config.yaml
n_layer: 9
d_expert: 64
normalize_top_k: false
balance_bias: false
router_z_loss: 0.001
router_noise: 0.3
head_dim: 64
norm: "rmsnorm"
rope_fraction: 1.0
qk_norm: true
attn_scale: 0.195
init: "normal"
init_std_up: 0.0397
schedule: "wsd"
seq_len: 1024
Below are experts of layer 5 (counted from 0) of a mixture-of-experts language model. Rows are named router (the router's row for the expert), gate (a neuron's input weights, with its number), up (a neuron's input weights, with its number) and show model dimensions 0-39. Each number is 128 + 24 x the weight over its row's rms, rounded and kept within 0 to 255. Numbers have three digits each.
After each expert's rows: "comes after" lists some tokens at least twice as common just before its tokens as in all text. This comes from a sample of Wikipedia text that the model never trained on. Tokens count by the router's weight.

# expert 57
router:132145099087113153087150135143122198141128126148140148147119100139157122125105135164135101113130103156134091130112121100
gate23:136189127106135117146133160158136185079124108140119127155107122148127133117112117127141142113154104088196163106158125131
up23:116170076107128165133141113145108171146092102150116099124131140128139105138109109115136136120117094124188100108090134161
comes after: " was", " is", " be", " were", " are", " to"

# expert 73
router:088108099117114101134132118147174109130140172159115130148133058135148180159096133191140117099122118134124125176143099150
gate0:107075146108111097143117122139094131145121177101090146147168176130144151123101138112129106191084107115144135107133123123
up0:132156124103153137153157138154149101154139148113122122140127110135139161091101154146123144111114152136127127121102137132
comes after: "-", " |", "|", "ara", "ya", "ja"

# expert 8
router:113123078131069126101132083141162141145124141131111128127102083161111154158102145155145117124161112130114112146152110093
gate0:128140103125133075135156188137151097138119132105122155107134182101112092137123129093119148149118131093117133099163170144
up0:115119136154153121082157182103173110162139143088097097125131157093142120111097097124183123139093131094103113146145185096
comes after: ",", " in", "19", " the", "–", " United"

# expert 77
router:103110115132133122092107135146178143119117152158131163138120106184128125150120122172144126113165128155165114155146099109
gate0:140150126156152159125168177122143138165112090118153096154144101157121126125127111098127111134147158109133119146124111163
up0:145146152170108120106146160155113148123102162123114137094093142113122141111094109152113127140132130111121158122131163135
comes after: " |", "|", ";", " the", " a", " The"

# expert 83
router:108119083143108140125107105140141152127154160185156160159109134179090154132123117162157069140155121136102095144132118120
gate0:151147081094159117124122119147173113114147167143142132135125153162169096118129129079142123093151169148101108129080055117
up0:084114129174160130109138129110124116183109096131138130132206112109132154133140136187115108120153122100121124119138155143
comes after: "=", "\n\n", " =", " career", "Personal", "Career"

# expert 48
router:131122128119082148110125123154135131131108157147107162128118102155162117152110112182140110093143129154180096176148111115
gate0:124124113119100116126138119135156089101111165165115112122118141169131128163147137114110141137110104121164108144132106132
up0:190111140185170181113099144148099160160141123120097093171101137153147123106112127129089119106094140094114101158083143105
comes after: " in", "\n", " |", " (", "–", "1"

# expert 32
router:123126120089118147114143096140104126121163170164110138153142088161125123147110102150161085070122077154147102146161117130
gate0:128142149149093067128137139114128120171095120113132172179156105126122133088171096178100052125102104134115138160159161105
up0:106120105109146101157144118152135095149126133099121172145122134138133146103119120147132129149151121130160098123155160140
comes after: " of", " in", " the", " Al", " Sl", " al"

# expert 28
router:104103124096138157114183096157116142115138158135118137159123117179154113133123078187141069067123127151124106138154104126
gate0:125086113157101106114181105131126093135109144128110140086091123108114066126095140144126139149132152120121171105109058126
up0:126116121121134153210157143170119111139145167130121110141114106159122132077108124150119149129087118130136169154138150106
comes after: " in", " of", "  ", " on", "%", " at"

# expert 114
router:126136148119118126105131116130160121134114130165154171117100113162117109172101100138161092121168085156162087120132098112
gate0:113107115083110143155131106123115120090164191112153150134097126135098115121104120157135115158111146130115175122183138104
up0:137144169165124123150112185087118105148091128149093153115154119124138146144083127083170143125135161153153099122114145141
comes after: "-", "(", " (", "/", " World", " \""

# expert 92
router:112098092098095106054136117168141162129125180125093149174123126158138131127104121156147114122105119162165119132142140094
gate0:114146124115148107140149171140125128132104126111147117133162098104130135161094138127132128131156148118123135118133144101
up0:109095153154114134095145157101145153193134147130136119144103128118112123118147162168122125108118139139123154134132148116
comes after: ",", ".", " The", " that", " the", " where"

# expert 46
router:088121111115098131087106121145131164123155160164137134116132121177122114113123143153131104111155112152141123131132078067
gate0:122123141099141050162172163119125075098131141135156104143162146120133097125108115141155179130111149159168139145119098123
up0:132126142077149135159107124148146129072114116191128139147109116114139117169115080140114122112139129162128123165171109141
comes after: "-", "|", "\n\n", " Date", " List", " No"

# expert 124
router:125093102093153144108122132147184144138125141203136111136125102158147157137075126186132121087140131163133109145128077097
gate0:129130098116126103179138107140155139133164101184131149125089160163116155125134122109129138130125143110098161114070131123
up0:118126158135128131103114138158077105073145124147110144086133126107142086123109150189156126155127128155139156123154200127
comes after: "\n", "-", "|", " •", ":", ";"

# expert 65
router:117134113099108119113105134131130157119135162153092153168116096155132137145120101155137117117153122140163121152147107095
gate0:126099183123111110140123142120083106145101113145120179101144121130123106136075154138118115127132123134122128170117147181
up0:134121169135120155137086110135109122115097078137113102079097146119133118135110130170135123163130146118157135137139131087
comes after: ".", "\n\n", ",", " that", " by", " The"

# expert 118
router:113144135115105141144120123125117136126147138226106145134118086163103108162124100177167084114134091140127109157134120124
gate0:159149149111131100150086145122110122122127087127107095129121117103146126092118137167082147164100131141171112128104174157
up0:151133155121145109131092168099097153125106132092117138132103117131154124111151131188137153149065079100133131157141118146
comes after: " |", " by", ":", "|", " USA", " ITA"

# expert 15
router:099128110134131136103119116151138130141168144155133126173119069186137139172101113154119101128140121148138080115155120095
gate0:162106146113088134102115081153141144123105150133163118113115095134188074126112125135127126153116138161136139158132166121
up0:091109126112137136143117139133092112121118135132123110153132151124124154152125116119156139129107111110140110124163113157
comes after: "=", "\n\n", "See", " =", "Early", " life"

# expert 106
router:084134119112102135039146105141156158142153167120118150118111107126116147174127137154150118111125118153147116098152129099
gate0:158150123111045142096146119106161152127085095112099132140129120078096130129127151136140148156102145139138160143182122104
up0:101158149116104095074102152101151181136081106117137128125139148138146153134162082114141083123099124113142161150144142132
comes after: " the", " The", " his", " a", "'", " for"

# expert 17
router:130135093099122102084127110143143157097148148132116158159115122151154112136092093162152130104129112159156125126125125092
gate0:098114139106087112117148111146122168100140073103140134057141167099135118125108146128126173114144090134082112123127160116
up0:164094147155138155128142148156175129154117170166150145159102116129155127135126126151141104131106132145139100114105117131
comes after: ",", "s", " and", " well", "\"", " but"

# expert 74
router:115122110123128156111169120161165144103136134164118144166107135162131110166112111137123097088130125134154085176143103119
gate0:104115116166166190139103158129092123158140114101112107112131153101136090123116127119132189134104122095117138147093176112
up0:173140134136154115123151139211164146103130163126154145107140121158079124123099126139131114127110133169107128167140136138
comes after: "|", "%", " 0", " |", "  ", " 1"

# expert 88
router:106126130105093143132116134157111172134137132161115128119144116158146139135124088154165100123134134133158112159142093124
gate0:105092153124140135174132127106110118170079117113124137139175128144125092127111113146129139112114108131166127096174164137
up0:142127132106110133163118137170159105114139119125132105146108155144106207082107129127184124147173140138093091158134097105
comes after: " \"", "\n\n", "-", "\n", " (", " by"

# expert 94
router:118105126129121127132143095158134123121160149143129128184136095151142129155118072131153118110162119140139113169166126098
gate0:098089110084145144138118125143098144117129108065103098136088155144114165098106135187170132116172094148136112119145152123
up0:141147148129134139118126145097086156084119091131119111134135107144171110123141124144119106152150153172168132110166108156
comes after: " the", " of", " in", " and", ",", " a"

# expert 75
router:140114104113110104078119080186119170113124166127098139134141115126143132157086091134126124105132127155140149172117113099
gate0:195103130126116134162133154082126082096133142145098099138151159140124135142135106121117168128118149114121129136141121137
up0:107116118133142114111098106109173113117096117094163158104091180141171134111099075110135147091124124154115129160156121124
comes after: ",", "\n\n", " there", " However", " stated", " said"

# expert 95
router:100131112113107121120151133176153136129126139198116135153119069136130135167123101156143107129134108153148081161166097109
gate0:116125086179141124144118182119126109197110104150108120150138131127180103151116155116113130140141138107129124078118119083
up0:093122139166141109133167123151133151128120155069143137137133101131145112107106137111112193144141125128165108117098081155
comes after: "-", "|", " co", " self", " Al", " re"

# expert 34
router:097130097125132130092103097158151141114130147195104142120140094165166133130101146150140117107144131150110110114150096099
gate0:177137131092134118110128107148137135111142135096133094106171104113087166135143153132106170105094142125123152090129151149
up0:174139109134205123141134144166155133126158099158127133144129159146118133155163143155139160128157148096145122123112112119
comes after: "\n", "-", "=", "  ", "\n ", " •"

# expert 14
router:090123109119104139074139108186135101141141151114118149138113114135132126175098122149156115076143096112119114133170114112
gate0:168125130113142104120120090115130098177142158134154110159144142142114143101128146159113098119128119138149182148171112097
up0:080091134141123131142106128113114128077176144103149137139132144125113146189155146116109122148110097106114090110133118128
comes after: " the", " of", " The", " and", " for", " Royal"

# expert 7
router:089116130126085130109155089120140148122105131136107157147074110134132130149120146142147125094135107144153099148132104114
gate0:143135096097147136161111127118130114107134137074152118128105146111130138142133126133143161119084107156092112117090128103
up0:127137101131161156143129128147168120162143154113152119160113121087155160134138133095153092148151141132119116128136161109
comes after: "–", " |", " 0", " —", ";", " /"

# expert 113
router:121105113092137149133163093153133134143104136151119117169147092149153153162116111162126101086112130146126096146140105106
gate0:134155150091114118113142143143094174107180149140076133150122154147109193120148115137171089120138099110154138123111144132
up0:117113120134141151112134115131149125138151137122101117121117117100103124147139141136139116099091151160124130136120122130
comes after: "\n", " Country", " Coordinates", " Location", "°", " code"

# expert 9
router:120125132126129134123133121128144156113109114175112162161115117117132130149109103142142114101122114157166080151174121131
gate0:129191109146122166180144140072126132176134150125083146069153129118159098153109144133122140119097188128093123157134114124
up0:101103099173148144084146109180178190127167135107126136158133131181139120157095127155097093123094099133147137092190170183
comes after: " 0", " 1", " 2", " 3", " 6", " 4"

# expert 30
router:118156136125083092086120132137154147137121135175102168118139077128173112134124136130140111107152135161164094150147064104
gate0:152135162119117129124131093115119055122108158155090094125135114105151150120131160157102119078154125107143169160150160144
up0:120156125157102133115135146109089121105137139164128186117127107124135120095102130088134135137134142118144144113134123148
comes after: "-", " (", " \"", " a", "\n\n", "/"

# expert 58
router:077120103123128141120166127191133135117119141183113123178146099139129139140097118136139109114139112175142111157140129100
gate0:127155150133181182158098122134135135118149149132121165120096137120134082123121112130101108172153119114151097129100139135
up0:109142122131159156149134137143117138166137098116148103142190115134110169126131178091137134127113148139126136160130121101
comes after: "=", ".", " =", " |", ")", ":"

# expert 43
router:128113101119099133092166097146126152091149099188126137140124103120135139139119116154140111130139125148147128177120098101
gate0:069074169138136140081132135126119141124161141087096136112146113158101130105143148147118105131134171093144152143140091176
up0:156119085118138136196124136115143099158158194090151138114093102130149137140102137139099161093153124169124096127123133120
comes after: "  ", ")", " —", "\"", "%", ";"

# expert 122
router:101158113080085148128153102163123132135123143110130161165128087147139148119110108160140134113111119167145077130126121093
gate0:144122162163147078140140114120121122151154186113147119168133101129117166138172106128132132105140116140152150138077134113
up0:119130128113119124139080112113094110074067138162085118117154114124101111135101128151159151125137126106103096134165145121
comes after: " of", " in", " to", " U", " by", "'"

# expert 108
router:108148116108131146090150119133128167107109162121131127144106096137152141124101115154162095121111118145121118177120100102
gate0:132137142166105093143092147119162143125126111107131112151158182133171094115075113130143154122106157154142130167145109132
up0:158113132136130115134104141074125099120114156117103099115130168104137123119087108189165196137134184130124164169100146145
comes after: " is", " to", " was", " as", "s", " also"

# expert 120
router:119117114100108135085117101158134157137143110145103171173131115128150115106085086132122112108110109161162130139143090117
gate0:159148129141112131070125095142115157134112094101156106109150126112156111153120184098137125141125128091153135151154133122
up0:146145129156056148096128131088165103126161105155135129124118172155182140127101165117133140118075143127155138087103164122
comes after: " \"", " un", ".", "-", " Un", " mis"

# expert 23
router:133140129104097142125159090148139143106125132169092126119103097159139176155107111134125096097147115143111124135165131117
gate0:136154112118092126128120135107109107118083116138145123150115155124151089143146096170108124126153126143111128158186125140
up0:151144115121166135103112106118158120145121170109101128120129156152133085143107124147128131112147143170150152133122151122
comes after: "\n", " in", "In", "\n\n", " on", " In"

# expert 16
router:100149119126118176060149128174138147134110137139148187159098098142119129176113154127159101101152122176155093119126127100
gate23:159134116125161141138135146145131126151084126134137119141186095128148088101114125122122131131143154154110118158107122119
up23:162139171123106129135097167117123120098210131166105167127114115115098160200126113144110146133138124161153111138136145155
comes after: " the", " a", " in", " first", " his", " to"

# expert 127
router:097103115119129132100165110152148169132135127148118130149133125112122161162100109153159116099145095130145131163132106131
gate0:144119100136169097136154088157110139122145143118155111174108158141183110143129095100138086122135111143089154142192105133
up0:135112139117163115159176114139114173152150111071140143146153106164113127125131168142132114161110154121125134111117124152
comes after: "\n", "s", ")", " by", "  ", " Total"

# expert 55
router:105131095108096134112137088138149135147132158167092129146107077164143134131122085112162119065152114138135083149168128118
gate0:154132108115123141087141058132124081150122151155082142125121114099115117130130121132132155109146142120112099105188107125
up0:163146143110138137105169138072078104112158127113154100121120124145143155097134087136106139149145141131144119080189117105
comes after: " the", " of", " a", " and", " 1", ":"